{"num_hidden_layers": 12, "hidden_size": 128, "n_experts": 80, "experts_per_token": 4, "d_expert": 32, "d_shared_expert": 64, "hidden_act": "geglu", "moe_layers": [0, 1, 2, 3, 4, 5, 6, 7, 8, 9, 10, 11], "router_score": "softmax", "normalize_top_k": false, "routed_scale": 1.0, "balance_loss": 0.00222, "balance_bias": true, "router_cosine_scale": 14.0, "router_bias": true, "init_std_router": 0.0114, "lr_router": 0.00105, "num_attention_heads": 4, "num_key_value_heads": 4, "head_dim": 64, "vocab_size": 8192, "norm": "rmsnorm", "norm_place": "peri", "norm_eps": 1e-05, "positions": "rope", "rope_theta": 3810.0, "rope_fraction": 1.0, "qk_norm": false, "attn_scale": 0.125, "tie_word_embeddings": true, "parallel_block": false, "extras": ["capped logits"], "init": "normal", "init_std_qkv": 0.0729, "init_std_o": 0.0149, "init_std_up": 0.0729, "init_std_down": 0.0149, "optimizer": "soap_variant", "learning_rate": 0.0104, "beta1": 0.95, "beta2": 0.95, "weight_decay": 0.029, "lr_head": 0.0153, "max_grad_norm": 1.0, "warmup_steps": 200, "schedule": "wsd", "decay_fraction": 1.0, "decay_shape": "linear", "final_lr_fraction": 0.0, "batch_tokens": 65536, "max_seq_len": 1024, "doc_mask": true, "train_tokens": 288800000, "max_steps": 4407, "dataset": "wikipedia_en"}
Below are experts of layer 7 (counted from 0) of a mixture-of-experts language model. Rows are named router (the router's row for the expert), gate (a neuron's input weights, with its number), up (a neuron's input weights, with its number), down (a neuron's output weights, with its number) and show model dimensions 0-127. Each number is 500 + 25 x the weight over its row's rms, rounded and kept within 0 to 999. Numbers have three digits each.
Before each expert's rows: "comes after" lists some tokens at least twice as common just before its tokens as in all text; "raises" lists some tokens whose logits its average output raises strongly, later layers aside. This comes from a sample of Wikipedia text that the model never trained on. Tokens count by the router's weight.

# expert 5
comes after: " the", " of", " a", " and", "a", ":"
raises: "ase", "amp", "ctic", "nt", "aking", "ing"
router:491544486520513532516509512489473555510513508491484501523496494535489477482469545468495507518500533469468493472510475495494486504531484495537525508561508450488507446489514548496508502478527515452480534521510514513541541486512539484511528493502508514480479495489480517475508471494512463502511537508472485514501494546494488514489516511522461533533446512441500525534426538515506499484514
gate0:490513511499517474525527477490529541518481499515523476470479522463430541476488522479501465490455479467510483529474500506552455485516478474525516523528510480479504520508517566478554478502486478495505477484483461515555514469514507505536548501515505478506518485520513518521462505534520482506499500483490497514429477483503477468476517478469538527516495486528457501513485504528475493489505
up0:471569524468490510515508473519505483535492477500567499506488524459519471477504494531513577524515504517508468557477520481449495496536537482448482476498538535500472501515560487505494490495490502526516524519509505500488513502512450519516493476506436502513486490501513479532529510479515497493498494516525497471520502454511485501471509533471505478497523472533506494506504539531511529536512
down0:475511478495468476515470525494527558543461541482494505534525510507517479561518494490518454497507457495459450492539515500451450496502496499495524499516467476522504505468500545526491549486491499502499497502532480480530503476489502505470521507505548500487469486512460493504492529501495512508512458483449472498473502509527484476530477522519518556520455503487486488501513555505465490536520
gate1:526489515520482505493528466456506505519496503507526487535481548504532522509442509534469533487461481506435522431527497532478465521531496489513486485519478524535502517521493531475520513507475482505432524518495485514531501489482495557502508506497487471508499476497492511489471446492503493495493469483444454538491508485492474472537509462458469527492496485516485474511497536496493514493534
up1:471458500520486522514504505477527493519519519506512537491527471506504493476441516476540526490515515518464490446481519525493483529517489524517455510507516511535475492474472499450541463519490498479500527549526504503522474499528512545491538549531525517515546520509481483473512468504540546502533471507489486497479531490521491524510475458502523523517512511520463488502453542468488462474530
down1:492508550472510485483526525437488483483480467558487486480483509502521472513504519513497525495488430510464510486479443496469490492508485540517512514448491464497488455536503515508486541507491489491498483485509524500491503484498505455513512525508535514496503506506504441519528500492517513489508523478491436550508468470478499499472501461478462517479471509512472492555490541541486492546496
gate2:504519549543521507486516517493507501515547491487476495482527538462488482485512477475503456497530485491530512517476460467528505509489514511468462495485520492507536495505568504504494532569473550467506479493505560498478458481477502495490478479506491492534498482456501525515536494530501518492480505481544483479530545538519486504484463484496518547504479477505468488526483537497498465448496
up2:490481506520533534543562425459508489508516516532512484468484498475542528509485480479490452512523485498483525488512502530502476480494504503516511501486490507516487500454528527571516501473525508489480474506468519539500520496483463499513496504474519507525498527532497548486540482535459537472506517473505494507480508512500476522458477502556535526496553518524496511497453511479499537477491
down2:494493515512468492465504490500450494473502515498541488496494536492508503519495531500477518506512508500512492555510491516479475506472501532465494522522519573510500501476516501473504535515494450508477517509486515543481523484480474501490475480516454502537515509544501522519427452492479492487481481469466509557489448476509486511442479514520485483489522496527476526447477526459519455515485
gate3:473474528494473549529554487534516525502519469559534549501537531506486483487533524478490499525481528485493479464474455494501434500481501485538507506530466478558513489467497474491499488500495544503503506510515498545512495523478501533515508556485508504498490507513500538476503478495513487523507536469490459541504503490511484509475524451510531482528521534472501485528520534519483517460493
up3:557504535458519470500483511518481488522493497496490502514485509485473477510493501507489491506502510497523512473478505458500514492518479502472501494484515529462479552535501566467526482479512519552507517501488507482489484522551476469483498484507529524469573462484456508493438513566502465488501458493532517503483493482507534460482513468503503512509442507498532520475530507511500454501472
down3:515502495530534533511516482478495556555519501509478475485540487511507467520511493500557452507475499517474489482528524534473469521503511520508513459513454511506492445507504502502523529459508538498522450489540483480494549464515521513497490499530504556529550543498497504479497454490510506507489544514553459467481487512529497477499495494491473512512481511493466487519478470529506532486501
gate4:497461519527520531499508543494533518515482534508491516550504516501496544468473537515523531512494495507461508501531505531472522481471523464457529502525484487503465483524520464520494529504468510498507468456491520435508481505479531542492480500463514530519471527536525471515477480476487463525497485531482484495523512494470519480516497533529487498491479556454530495515499508465467518561521
up4:484493490486490482482474475505480485490469490491514530472530491516459473499523486471454496512534534513512434506508478499524496502499450522538499522492474501475514493479481530482531487517520484515482512533511465540502500527535541484482499550521447499495538501520505512496494498551496549510516549458500518479470475514495516533472505501524545509542505415518474490494484503508537497454501
down4:459481489479495494517508528486490482530431554491482484506474489501466525493487510504523477518538478515471518493492496513530528483504462498506508522460489445473514493482512524475482490489542465532478451485534480505489448488524509504500507442446490506546540528509497544485507493524530503507488492475481510486495499488519529507543469497515442531520507535476507515497519542444481509505527
gate5:492490463509497515503504476454499459472449481481480503507534504524481492499527512495520515514524484509516572523478516488483515482520548517485465506489521505499522506474466560499481514481499476479501550455492445455474466517512480518569480520475548504507504523485485465486497508537542517488510474468514481506475509529520508511512519503507494553496529460514547515484486478485497463479526
up5:505531513540492495536484512554504537501527548513524483489475503478520478511475494494508474504490481505476485490531497530524485502449489514501456512458489564500462466528513459525524503474464529508516477530488526520533531512480535529514514458498481482492459496488482535518545482446484517503504539530473477492481515489505510485491499528475516441510522539510473491515508519503511487571504
down5:514466491464498510469492471495537526502495500501456495498472501511452501518475488522477574488494522503507506486489502525484414485436499467477488486459521532487486494525515473476536486471507502545490483487536489524538539504482517484489505467475491477481523482459496509519541471474473531508450516504518497490494519496493490505491471446486492465525517457545493507504540476513502471504479
gate6:488483533507497470501559499548484489536502511466528504524532489495486460522516474505481469473517526516494504464495479500492480519556489495488507520546503515552509448487530504466510475506537480504504547571538494496522548522501469481528516521497529509475517535465510506497483484527493538511540513498485507510513533539512466504526475518509471506538474501478477502464513487444480496519533
up6:530496502477486506486449491494484494516508518497517497519471467487505519526504487507521519560463478527503487493510515513530537541463515501464482471462499576494503472543472538482491473506517498501484472473535476480473518488550463494503468490506501503518502472497514527509526499517503493492462477519522490507558516475522525534507486532495467435467509447453532474508537492513504485477466
down6:492500506475497457495475506487520520465489515501518426501510520481495492495454460509503506481524528435501521501456470508470495491497494524541503524513510499540435531489516499533523485519531515488502542502488509535527548489485504434539550490527458500534483502468519510446535504501511495502500500515460515453492513490531503535481530494540505550490503496521510515475508514494509501514512
gate7:490490467487514478465520496545491525544514472485554521485516503513533513493510562489534467507515504532528499483524537493526466472499505479518488437478486480529497482508497515477524521473485505456509528461534484512509444555527481517498541510510510458464448506481492453491531499533481475496499507516496524469550489480527531532524503513508493497462495531513480504524467489504487489469494
up7:520522518474524537482498543497497469504547479510504495504492490556528522482458482499482477498479488511516506529512468486493517547482504523517465497519470542551495463507531488520532507515495500488534523458490506470475529495495473513540463499470463499425423515492523515504502473494458500498505533459510522522535485456513505491502516536492478503446497487477497542476517509496521510493511
down7:571499506532496543515476497530502509485469501465458463504520496492518549520524491539517531546511507505466496479518487474530503518492481466492513554520507491481500527509457505449512494530536519498569524480479511549457522551512476471469486507508512501474508497515478491493526525540480503492497495473529467507505492509486498514464491518492458496491479563461462512511502504520521506478488
gate8:471485458508500521539514504512495493511530505534510482560468502540516508472503532488497485480500513481534495509498543484489490515500492484526540446474457484452448525475487510486438531500474522496491471485520470504476472505520523542501464437480496495469503521472496470505482487487491493527488528551536525524469516507492531495508520480529493481489524507496454548490537507524496479539527
up8:534480499522459533501488496498484518471436451504492525473477496523480502474515564544494481514536504483482523546529502490550464556478480482505497471522508511498476493520520485485503522516504479520503508511525515484502439464509476528473497516511479492444479487457516507493491473520504539479496489564506466507520569486492486478525532506502454498507488484492501498506506545492510507469516
down8:488470485513468474426518472501501514513482515538483499529484482520496539533533493511467488496503474503484491517504500494473476509547515509482500462520454517483496485487490510507539500529525456528476504463503468482490510522495466477458531531493463472539479487531487518490472509477507509452534479525441456506522513562481537497488433525502497527507505483507492548490515529483479483502511
gate9:551540475494472526485502503542488506502537488500517514550501469491493530505518450496471513501520527515521484470463476498507507530497494482556508512556492484464513505520555515494484511467518533522458523508488519506507515478515544531515505500486529482532527498463474494474491506527548467535500523511475486497508493487473510514519433480500501462565525513485498471529494457518481507486454
up9:509504532543469437468511507485518475476509503490481490474520530524507496511505508514499449545496513533479553471506500494497490444537521469462529499445509511529460512464493455534484485512418498457540517484501482508502489477517482487524501498525493540517483476506525500535495511484500501460524471539480489468471507512530478511487492492493520512456499511523512464490485507511477528489545
down9:494487514484500475491518459508514509452412471495464546483492506467490517515530532509471475523502496510447506505531520472459513494533506496468496511532520430522500503501484495470520458455533523507498522507499502533480493543470523484504459508528467525484524513510511479493524512474480504505486490462525495473512464487507507506495553511499528538483496496497508510494442480459500515469544
gate10:488490544521467509529442513485492469543502472499518481507432514528524528490508540470491496485490475507541483517480472463457485468526506480501502482538516463539455470486493503534469521515506515486506478524532499501534483525518514520468434524497503513478458505509499508498498518504482465509542568482523496491499499525499487481485513510526523517463467517455500511530502511450465494496489
up10:503495510473482522507513473575528513478508466531482542473566490521489478502508490490516501492466494514484472479517549537515524516504489474483475501539516534506520494520463467464489464517532507506490505491499525528508447499504458479495479498469472482522485507496505509490510487528497463553439484530470506534517507454548530492537487542491463471547519493491499517499490487521536488493500
down10:478477520462517490462519451507550474532497509512486460482469526500498492523457533496488504526500516523527478508544569505501488489459489530494508541555460482471487526484430499511511518533503521520478492462474511510502461522521529493482543538505517501495504520514528492521504488503481474492503490467475437537494469497497516451486502535543485506482482522518503514506488483526477484502472
gate11:505468467493489512527491534534488477537564484470498521503487471542555488470474517496542528500515476454502496501475547489466499483518499521572501523508525484446497482530520501486473483491501501530492518501500537492500500525496472518517487485499517491531486504540515483460484451464511461498513520456510507560529518490508469532494489514472500494517515522488468508520509467535459475464477
up11:534493506456507503502470473498511502461482489503437497474527515467466505492538494537492481518479505529486468480471456536492490533492525462419473546469516519535504510488505515464514540516493494458500470492483466475482472488493509506473504534532529478533513489461500521473522512525532503495549461519521545505490511530501468447485492474515514470529484508498518514495506504495525513483537
down11:578492515509461508457511493474467505530488492469507488531515496516495518524509490500517523538476476490476471513468509447525500491527484484492523448528491486497511440517496467501471528511477510510526476463477501519458511506524548544493497529539479526482437500466478553510509490492523471475539478500459499479521507468532516490501511498535505552497470523504527515470519482489506509492513
gate12:507463500517546549490486503508491450515504510519502454487477489488542486528470512504464541512535563496449464459534488512477484499549514545546509482511514506459495515472494480495453479466476494530490512533509500531518476476503502494479512531485506508442460489465476495475527441516477462509493461516502478484466511514523513517501525512495507524495470497473512535499483530505493505486479
up12:483512492493485495525526493505547489484488503500505484456563482505505523519491477434462514530560478495540454496499490474488478492520499507480526505512555504528511466488486520481486499494497532473499505493491521561496513456447527538497505514475453504511499502496486501489464477549500457563530514529466487499517531501511492539478515524468498518533501460491479549491490502487481501520479
down12:479529510530532503526504509547456502530537486469515504489490495540458501476509492494527475513485487513504469485489458561479484481517516496516473443507534485503515520524501507450517507526491450494498522484553469452538537547498469458484508466524504516502512512546511487469515523473511516526500509459525513496492500508557437522463503505479483479491496526473522464517503489500500493502506
gate13:473479490526480499518520474533479545483456511440512490530527504529543540505510509442491448464488484512490491464486477500487492475559471473500503530491477496508487473481523504518523499494500488497474493527489482483511497491513490521530472499551524484476472479475471479503501518494498511497549502472542520530520541430505509523479491527528498524541474461512503509491475485518522481503568
up13:463494517481531530515532532443482500481523536494501494484521503512499473528469509456469468491523496474535456532519498502476519473478506536480482504535485523491486509492479553491553493467507478491493533536508542475512516547529524476482488537493452504487518511496515473482492500518496516523498524527550584488528496458512530484492500508476504494474552475496510517493480467488478500486472
down13:538515494509505512471511531540523512471520511457533501500509510516515484469477508555476501513484484522458503484547501536503476467511449511476508515505523485556465514492455535489504497503518530530536470568511487530479550484522508505512498466504475529478509521505544468486504504534524463509522497498483455510494518518485552429487525530500496505490500519465501511495513510508488553501505
gate14:476471475534471505504491520550476533477501520533511463584515509524510486484516471487475487489497494474518499512529522546473502511444493514497503509496478452500522497532545517548499533511478476488494492505545493494493511503516512467513501437533510491505503524492521442451524512528493538493499535532471515531501536508497513529507482509503527480499472519508467470513514521484498547511550
up14:500487471449489533496494515481484567492494458493536466498510515519487492545489503481508505500533494530508475504513494466463509463521521504488510501488461493510523533506502566461509544488545522519492509517483487494473504498464493487468461483446456465509542500485484513504499495531503494505500521493523522489534478481462497470539510477493525484516503513518531554467465497550475465444521
down14:497516494501512489513491509513509466516473505506502498474467488477469498533481562504464453469467507505469553498530483503486503502478511477473506523530475523506525492474534491486497514489469505459497469494527525527554495502506536527532518514527482490504499491551468470540519572490540513447463499520505480506468502556490509488482505473507509519504565491485504461493493544500468486490457
gate15:500535498468487529543483470496481504519539514501494506551497489508491511494471520521484551525518448504487503462502494529469537504473504520487492499493537480529530504544508467499508464460460466492449480485497494441433520474516500488514483478526509517506514524491515494503501468490535485515523516511455453504541505518491502508544508532452509453487531534510545492513471535493491497510526
up15:543545471483480525472536517495495489497497527501572505511469505517542506482500562510510557493536439493500503510482479493505497485461481480501479506493519483450492486549548507515508512511478460506490491500497508449487486468515492495505480491475502480487471457453478502489451481491499449530494497485445511507568503492472526467479524511487485488468499492496514475503481487497496503545490
down15:486501526494530510489507521521467490490492445504519534498486535539509507516493459510476541461508471510465482493524497488515455471472462476530470550480495476477510517541534474512511447507505461454507530466519522452518466542454508516474547489503559505463536520519469505508528504499520499502477515526488495458504498490485504508492501491536503501515509458527468492463505464507498482466485
gate16:532467529501538483526512516462476484485531520467507483478519517511469489503524465498533500479490459523479518494496487513463526507491489518524501491513476530529509501465513504517448461497502472484512475513504498540495518522523524501562487505528519538483493546480487522551497531472519478503484529462507434467499459508547484532547494505501466475497482497511501562467484447520494486528488
up16:515479518520528463529491514490483470510501528431544500519509527508513457498553479474535498502496524491489482511529482511449498483514484487484521495512485485542528487476507523521470487493510470511508469485548481544504544484488550510545508513491514529491477550529475515529503468493524479506511557473501464517490468474560515502530506532488508498490452502539525544515483479514493465489494
down16:520497514513526488487480482526508447535498529512521472483505484466490517512494502463510572465511483477485555490511502499501502493509526506502504465496444488525483571497454503499480472449519496529486524530484478506528515531494513502541492468476441513500455503539515524444509451499464484498517546523486462495491500471510525491518495523521485527521517453518485500501507505538496485502517
gate17:483535545513477461513453451472514519469477537518497500491453512497503478483487499495497472512513521529507512509494504503538534449494492472503474539455549507501524510544550499529487563512481519485521509513530503519506510493458511503483485497510519523483503474484453506481532493478514518479484516503536468489529517581551509472476497475509509536486510515478516530502445501511499503526512
up17:480516510536481501504498449485517490490483511489496518493491512539519538512472486482507496485467525502505476492515477480534476487523507464532476512470521527506500438552580505474502537480496521486508499532496482503528508502486512474497471467521530510516435487467472514470527467523490511503512506517503503444512523535539468534511518545488488523513494522462512546455465471483512518533535
down17:572498540486546500491483460489516535530488475556498498504499573455491482461493500497495484552491501471501480499495505520503501540525504500530522464481558485463514459482503474506457514518500517474526509466505531509511482481507529549507495475526451467533494487483489499502510490493533472459499489475513527465520494519482487462522459476492533511499500533497503476493499449491503502483486
gate18:507477536488492499510496532515513533467457508480492468491504531488464496507486506516524488498490454540471479539491473485505507515538476466511517508523428485481495454470494494537512460495514509486458525515529469511534565470464493498521457514529523474501535478513490499560463503508508502486527521472477516486506468537503492440493528461529512499522488523494532530455509514486503506508520
up18:490468527483501487522505495538521512489508542509489496516511522501512481511473503456528498507486504511463521544481472487481490472517456460501498479511469532477484463512484536526554503503511495488498503497495534513510530492491537476527479489462502457529531476519468486574451513521491514506483531506513490497487481558509520450448508443543502511491455521504510559491484504477490525488534
down18:508530486523499505468484419484465501478491483479526461466498501479497499509534463484526551554464483485450500528475520518504515468475484494485522484494530530521467490496530502455467492520485506521452514479529541482462505538498509515546511504454510517504496516511480501499462474474520514499496517512472493510532458503470539517545501525506527505509523491476503497542503489501537439504489
gate19:494532512537532488473483530540471511443483500510472475509489484471513497537466468519460487487523462465470526522498496504507521522469492569505485551519505498484531488514545500498534488505524467530486534522499505482511575513513498490558493517489493490503488490494477540494506507490524487481467455496548508508542499529468506486497474515474504480523489536503491457505533472498481463495540
up19:477516523502523504462490479513486520485483504470494514499497472496455512518519507523451560515528473472501519490486500515528526551474466563491484535518497500475534492507502460486519502498542514487487551503501502472490532495487502506508528531505442527496512517487458535504474494483542486528472436498572482517511500478450523511486461488510473463511468524486509467496508508518505468478523
down19:477505505502509521521508501514479530501518535495484496513530516521502539500511534515510493445508520494505518517504510487500499454519481505489481505503514468487491476484464506459515544511540545503510533478455465441508539452477483504494564493469496572517505501496527513523536500437456521484488521518499494468534500451486508507486490513540504511557498475477545487486497524485470471501480
gate20:490541476490488527472479475469494481477495478515503486504541523545492499549481517520481493484493507499458475473469479507492517512512502526481535526499516531537507520431478505531443487506517527487437485481522479517506510535495550474495488518496509490471494534534533549523483466498446505471475520490509530549489471475485499542517496477492500467537533482523491475480523518530480490530473
up20:526443523517512483522527501526493498502475522513511527491471484516514511433477510465476482515490506477540522452527505506509525505462448534494469529462470489488537507529525486479524487441479489488500523470453496475483500440518505495506488486454497528499522497484492482496516548514522541498499516467523495491469500509547511492488541530502516570489468531498486483519493487491487511485541
down20:465495545468493476469487512529515456524535498527478483536494502477481503509505520545476488498554511524481491493483454486508465513487531516492521465485479519531516488501493459512487468504436504477466504486530532461492530509531487528539483534529534484489482523495464421517470490487488526477488450515512507498509459476536502476498474500479485542465517457492506496489524487520470513485504
gate21:504426497507523537497459528516487523516511497532450461503493476514514530513493482491504528476501508491512497514474481494471494464546477472501468558540510528509507470475458536535503501529468509490536515544503535503496518491471503515459471520493479485529491491460459520550496498485491514477513513482501536522477501549503496522487507493516494484521505470502496563539443483500540487531501
up21:488512509495434516495462480511475494521443492490520483469546484499459480509499463527511498507488551509486501498523524490531484521480521496497503463537456522506510496495528482510499505469499468508478509495516516529543532500493508516539476516492471508510509531582514530495472521509510484488517526486495434500556503478434516513526514507499506519474466501495494492445549507457484501511485
down21:558490498474522530504513540535495496511506505496484490507510470531502497477491508492505489518527524493470532498512490519513475473557483486512502546476526492510517479486501571503470483491545494512516513509532535473467487479471491506489564487440527495495499521492485488497448489497463513527483528506519454517506482505582478517464475510535459491488491498478519521501447543506486479509528
gate22:529459470460509506477513476479483473527493492487439535498503517485515493474517505490479580520464516524469492500553538507542501478492447451509520525486505591510471496481532507529522528518497484464481492491515526506508524496507521484517533505493475506502483503488509503488507491514479464507490487456451509520483504488508513541479496555512538483511478488529483534517467501481510484523494
up22:506500509499463468523525510451480452497511508488560514496457449504507478508465532505489454490520472490493486509532506524539506496497511521518526449442529465504471531494486503498489507519522500507462474485523472481491483499483514463484509481477523464514559590493530488509489443501503510499473491536539524532482487486497492492517505498503511483458503482484487511488500503508461511499445
down22:474517483526510464538450495505548519494540479483530514503477489460511480503472491507463492511527483472521528510506499499461531523473498505488487505504522453504536514530515512488491454479517470487526500466447477558479494476520456492516502494540522502523472473471480469489480532487508502526440503509518510479481508526516492476471469443442522529459474527495498456499507511503516483486473
gate23:533519507497491476522491514517463503498475438502546512540483486543487495496471548535493451523494515495483527486523511495478542491472518457527462471502509514510470474517485500462508532481468547475516546514504518456488516439523500517448496509518478512487463511479486512496479493506501502504485494533510448500463519497511506475496479432523497514548484486513491513495508498514444516469471
up23:531460498507535482493520504509518506515523543455506521506504525466490533473557474481512462444503482497487488520523508485521442532514484536483541491517508511510479529464518454543459474491504472545493455513510452528510460531495489486498487480509537474470483505490528484504491467459501474462506502473472525482524493454543502494506536499490518472500485538510487484484512459482515518515515
down23:469508474528516490464483481534505490528480492510574500490468502500491501522472491496476503549459525462547482514513499468503492486509506576470509468507496504497489518504449497466484466520497494530500502518461478473532492493446459488494531503506497473492560513489493448508504484533461513485487507540472490482561497535471485481510492510469505477488502519528469480474534510497508521505541
gate24:487487517475502475486473503498521481506487528480511496529496477475481482489480501458490483507484504558494471519536514489557465516520498501496543488503484486492504505501490516516467465537537495500543494458543462498508551518495504502471517505516494511513555474514491525523455533470502499549468509555528512462472536489513489509503468497492492558464429544486490471522492472491479510490534
up24:512501472524496491504510527509464498503510487541491505510490543513524510493490531537515495477477476470557557512481482508475526459532501461504458527446505514490502523500498494491523526457461492488484505542504542517491508531549484522514492485519503486492472529538514470494519471547453524460505485468486480527499488540518521501489477462479474486543536476482487493446517470501509503505442
down24:494464479539490493537504531483537483542496497487515472499491587482523529472450485494520521490470499526467509483466499503494500464498461472505506504535510484476481480474479487470505530501522500490487535459484503536533512502565476525504561504500465486495486523502503485512428470511493492510487495500525513514510541525513515517445512501499507523446519519494468468476492519497509488505456
gate25:496465488531483531488430517528492520426489540479505465495490506502485498483495568484546473507523501478488490490513506527486446503483543477513506479519505521482481478516525495473502493536493521512523479500552499470495512475515474516501515513505499508515526501512472444463496518500510484525549554475476452553537499518519527495489465474486479519480458465473478496496508516490527483510496
up25:517539509546487493521482500500482461529488423484505509489524491516492525518517478489463512474524530468487469474506480503492532495530493490523481522492461482495529500506514533525467546497511491508460542486433489518477502499491534483484530534506491453526482478479502544528501476490503496494495475501500512473502497429483453505543557495529509487500487514544528534495513513484488536454509
down25:520486518492508503519457512486515498527526499489440500499468485493481492533488435515490532503460446500505510489477489524510531517513502502494484457541526527570523455480526518535523526517515481518502489516512525525489487534467478538475483531494485516523496528540461478515503519503521505481471466487542519460492496461492500473480497471484537470483531514511479528442530485490474473491539
gate26:525564470494510488520477472472512534498509503447570520492493500508557484488530511544506478513517507512486493487526509460491488503491486466501534473501497514479498502475523485528483522544535514522527500487526471503493482484505474484486447515497486529486472450518512516513508486493476522516458518548502531483494438515522502489522496516517473482474508536462515531465542556490453516513492
up26:526440536495454518506494515501467527514491489509488504473492501486492517553511477484488477475510512521514501483490461546516519483464502513536516503474472463541503490474491469518525475566493473512517497484516469482512534463471512477500456541561548492498521518471528535480500485536561470531491512513487519482517507494522534497499479476507543504489464476525516465470504458502493481482492
down26:497501456542484474477520436504491480520533498478509516561495447474549461484483510491525455503548482529486489496488508478480464482523535421457510475472518519527492512482520486512499466499540535507505512519509490498506530464536491466483484516471508531476484478490512516492476528483459474514507504549472480492498492511513496482507460522484525483536499539489521492527465504496482481503500
gate27:454546482457488509531513487492486494508485513493520492466462518507505491520445494487436501494467483506501469486503463486546515532559493514538479527515512490468531502536466526466497496486502502533499519494438489521485502512494529488481490508477499484499507507496548514515493480533519494517492476472515502506538527523563469500530528518514503495508447500501489489489448440513508518455455
up27:550493513510496523462499528530502517483516461480455500495499471509489532440517526528523503507488491475497490545488538504474506513414545499458493490448510505459506522499546508512477483484469497478514472493529497479525472491509487500533524493528506511518518458487459489533525515449507504475493461513509493521486474454470519483468517485515478499491507543489501496538539469503491508533538
down27:489480558547517511468509493517507475488509529506511477514467481450509465455484502483554473524491482509532515508487534495479521471507532482514521483505494501523494439497473546500494510507468468530510446476458504519501516485557489508459539510525534526503534504543519485474486541491475490477496509486501467494526526482485497480515438503492520497540501518462513481489472509476466504508545
gate28:505483477489488482523510499514476534492484503508535539493457495493459493506473484481497450521484498499517504451495526477481465502484464505503535543467467498515524497508499522497494513473573513468473504482489458530542506485488507479449502549505516460479567485486518487561486507481478536489491488492516534472533471500503513492435530500507498464496453510514506494468495488547495482509512
up28:517502446462526514526475498514493446497520516504458495520524479493505509507495492514464532500526479488514480532489471492526529492502519491529506474496520495527484513504524449489544449509462480556519493493504481462457482511496506502542510468500468533520495491552475522432490500542516487554484514559496483555481537488487512500530482513477517523500526495492506528497534488458499512512478
down28:528514482471516478526510541525486496501524515522506551483513505526503497539501489500512507520502470506491445473494480482502558503465519487513510538497476536509515486517545494470493512556494535485504488492484507489515474508493464519490481529493518504514514467512525474539500485482514508540491506466537498557464508473456550460549490489478476533506446536518456531473525485488493457477466
gate29:506530506523530508481459484490524515481516482456513486495534508476505527449437504442503459558482464503526497481472485476475468493492462536551525503496482444473504470424473489490536504528489510489487501501511477503524505497502485482509518518490489470491517463505470514481541489523489536479480504512472480494475454488478479509485504487516474502530544549494463498515482514465494509514501
up29:531532514503542503507486506474525505497430435506547476525505518434504510480445517489516489503545494491471519539520517464536482534518492486514509460546534469501538467505507490494510470501494450507479479519522499510501518533464479480527514499480491512458480508493508506520519450484495493463461495522477474502501484495499500497513494494472515481505507493488510528461557528495523474518452
down29:481521555496536499487536479492501518505537497500507506477493526507512491473478515498550507533494489516536519481488517509537515508524519491499513479517529450537457452500489470476506529484502519529470437512531519477557530489494490488512518512478556526501508518471487542476510491467478514437523490544478500472556490509517464499549507520521496470523506504460518527481486533498483515485474
gate30:497540502511466528501516455483453497532508477475500539504456504511515468487499534554521517534520488461514540467491527528470516488505515526521475494497503509499504518509540520472489459482503498521510526502477517501509495533529520500484529471549524509511530485514475460488501450525515540498535510487453503559503518501497483538463502475505529507504555490491518443507493505497448554507490
up30:511506528490535482455529469467457499471495510470458508527464524468498451493507518537522510573500495488476507480479474458510501511528500496531501493531495527472519494504524490535449514494477505479520513495527539509494525471466508507516490475516468556490513483480483528503506495512522575486545509509448485491530482484523472514551479503478495517472517516505502490495511552482456512490511
down30:502503499504517435548515483521492516541491506450532482492540537511520490521526536496542489507508499471485483508502502526512487511488524513517466496493497492515510490482528470542498494573479466498514506487447481519525467496522483565503496506503463510497531536507482516488505564510459484468484451468530482502475545479502523489484487499486523489470504508484491495515453454538510463494528
gate31:547475500476487508479544497516542488494510474511467501451480526513489500510513525498477500468457470451482505514483522487483505481525507482530549489467475471512502507471504458488507551470471464452489488508483489541540473479465513526475462502494520477469479483508526491507481483472486526474487503526477543502529472536478541463461502529535459531463506514492479539495486498467514505489541
up31:565491458474490503481480545469524462487500510528475506523497526483479524545500529508498513493484485480491510548518469535503514497517467496499557495487449470497517525471552496458508497461492496479473498491474458485524468478484534484454503483514550489508501526523533498511469457498519474530474458528488475439508497489494490489487504501512471481516523525549485483477489484532491489460509
down31:501516518505459484510539497458502471551554481501478445494521491501511472508478539529520521521479512552470469491518500530504485481504477508518493514512555455467523523495500503479468503493447514498463489513536494488469496485522510496543511501501485500460505497479536494480504522540509510499515539523479503489499530511526535485534541507487483528519549497518543512506543503557465476546524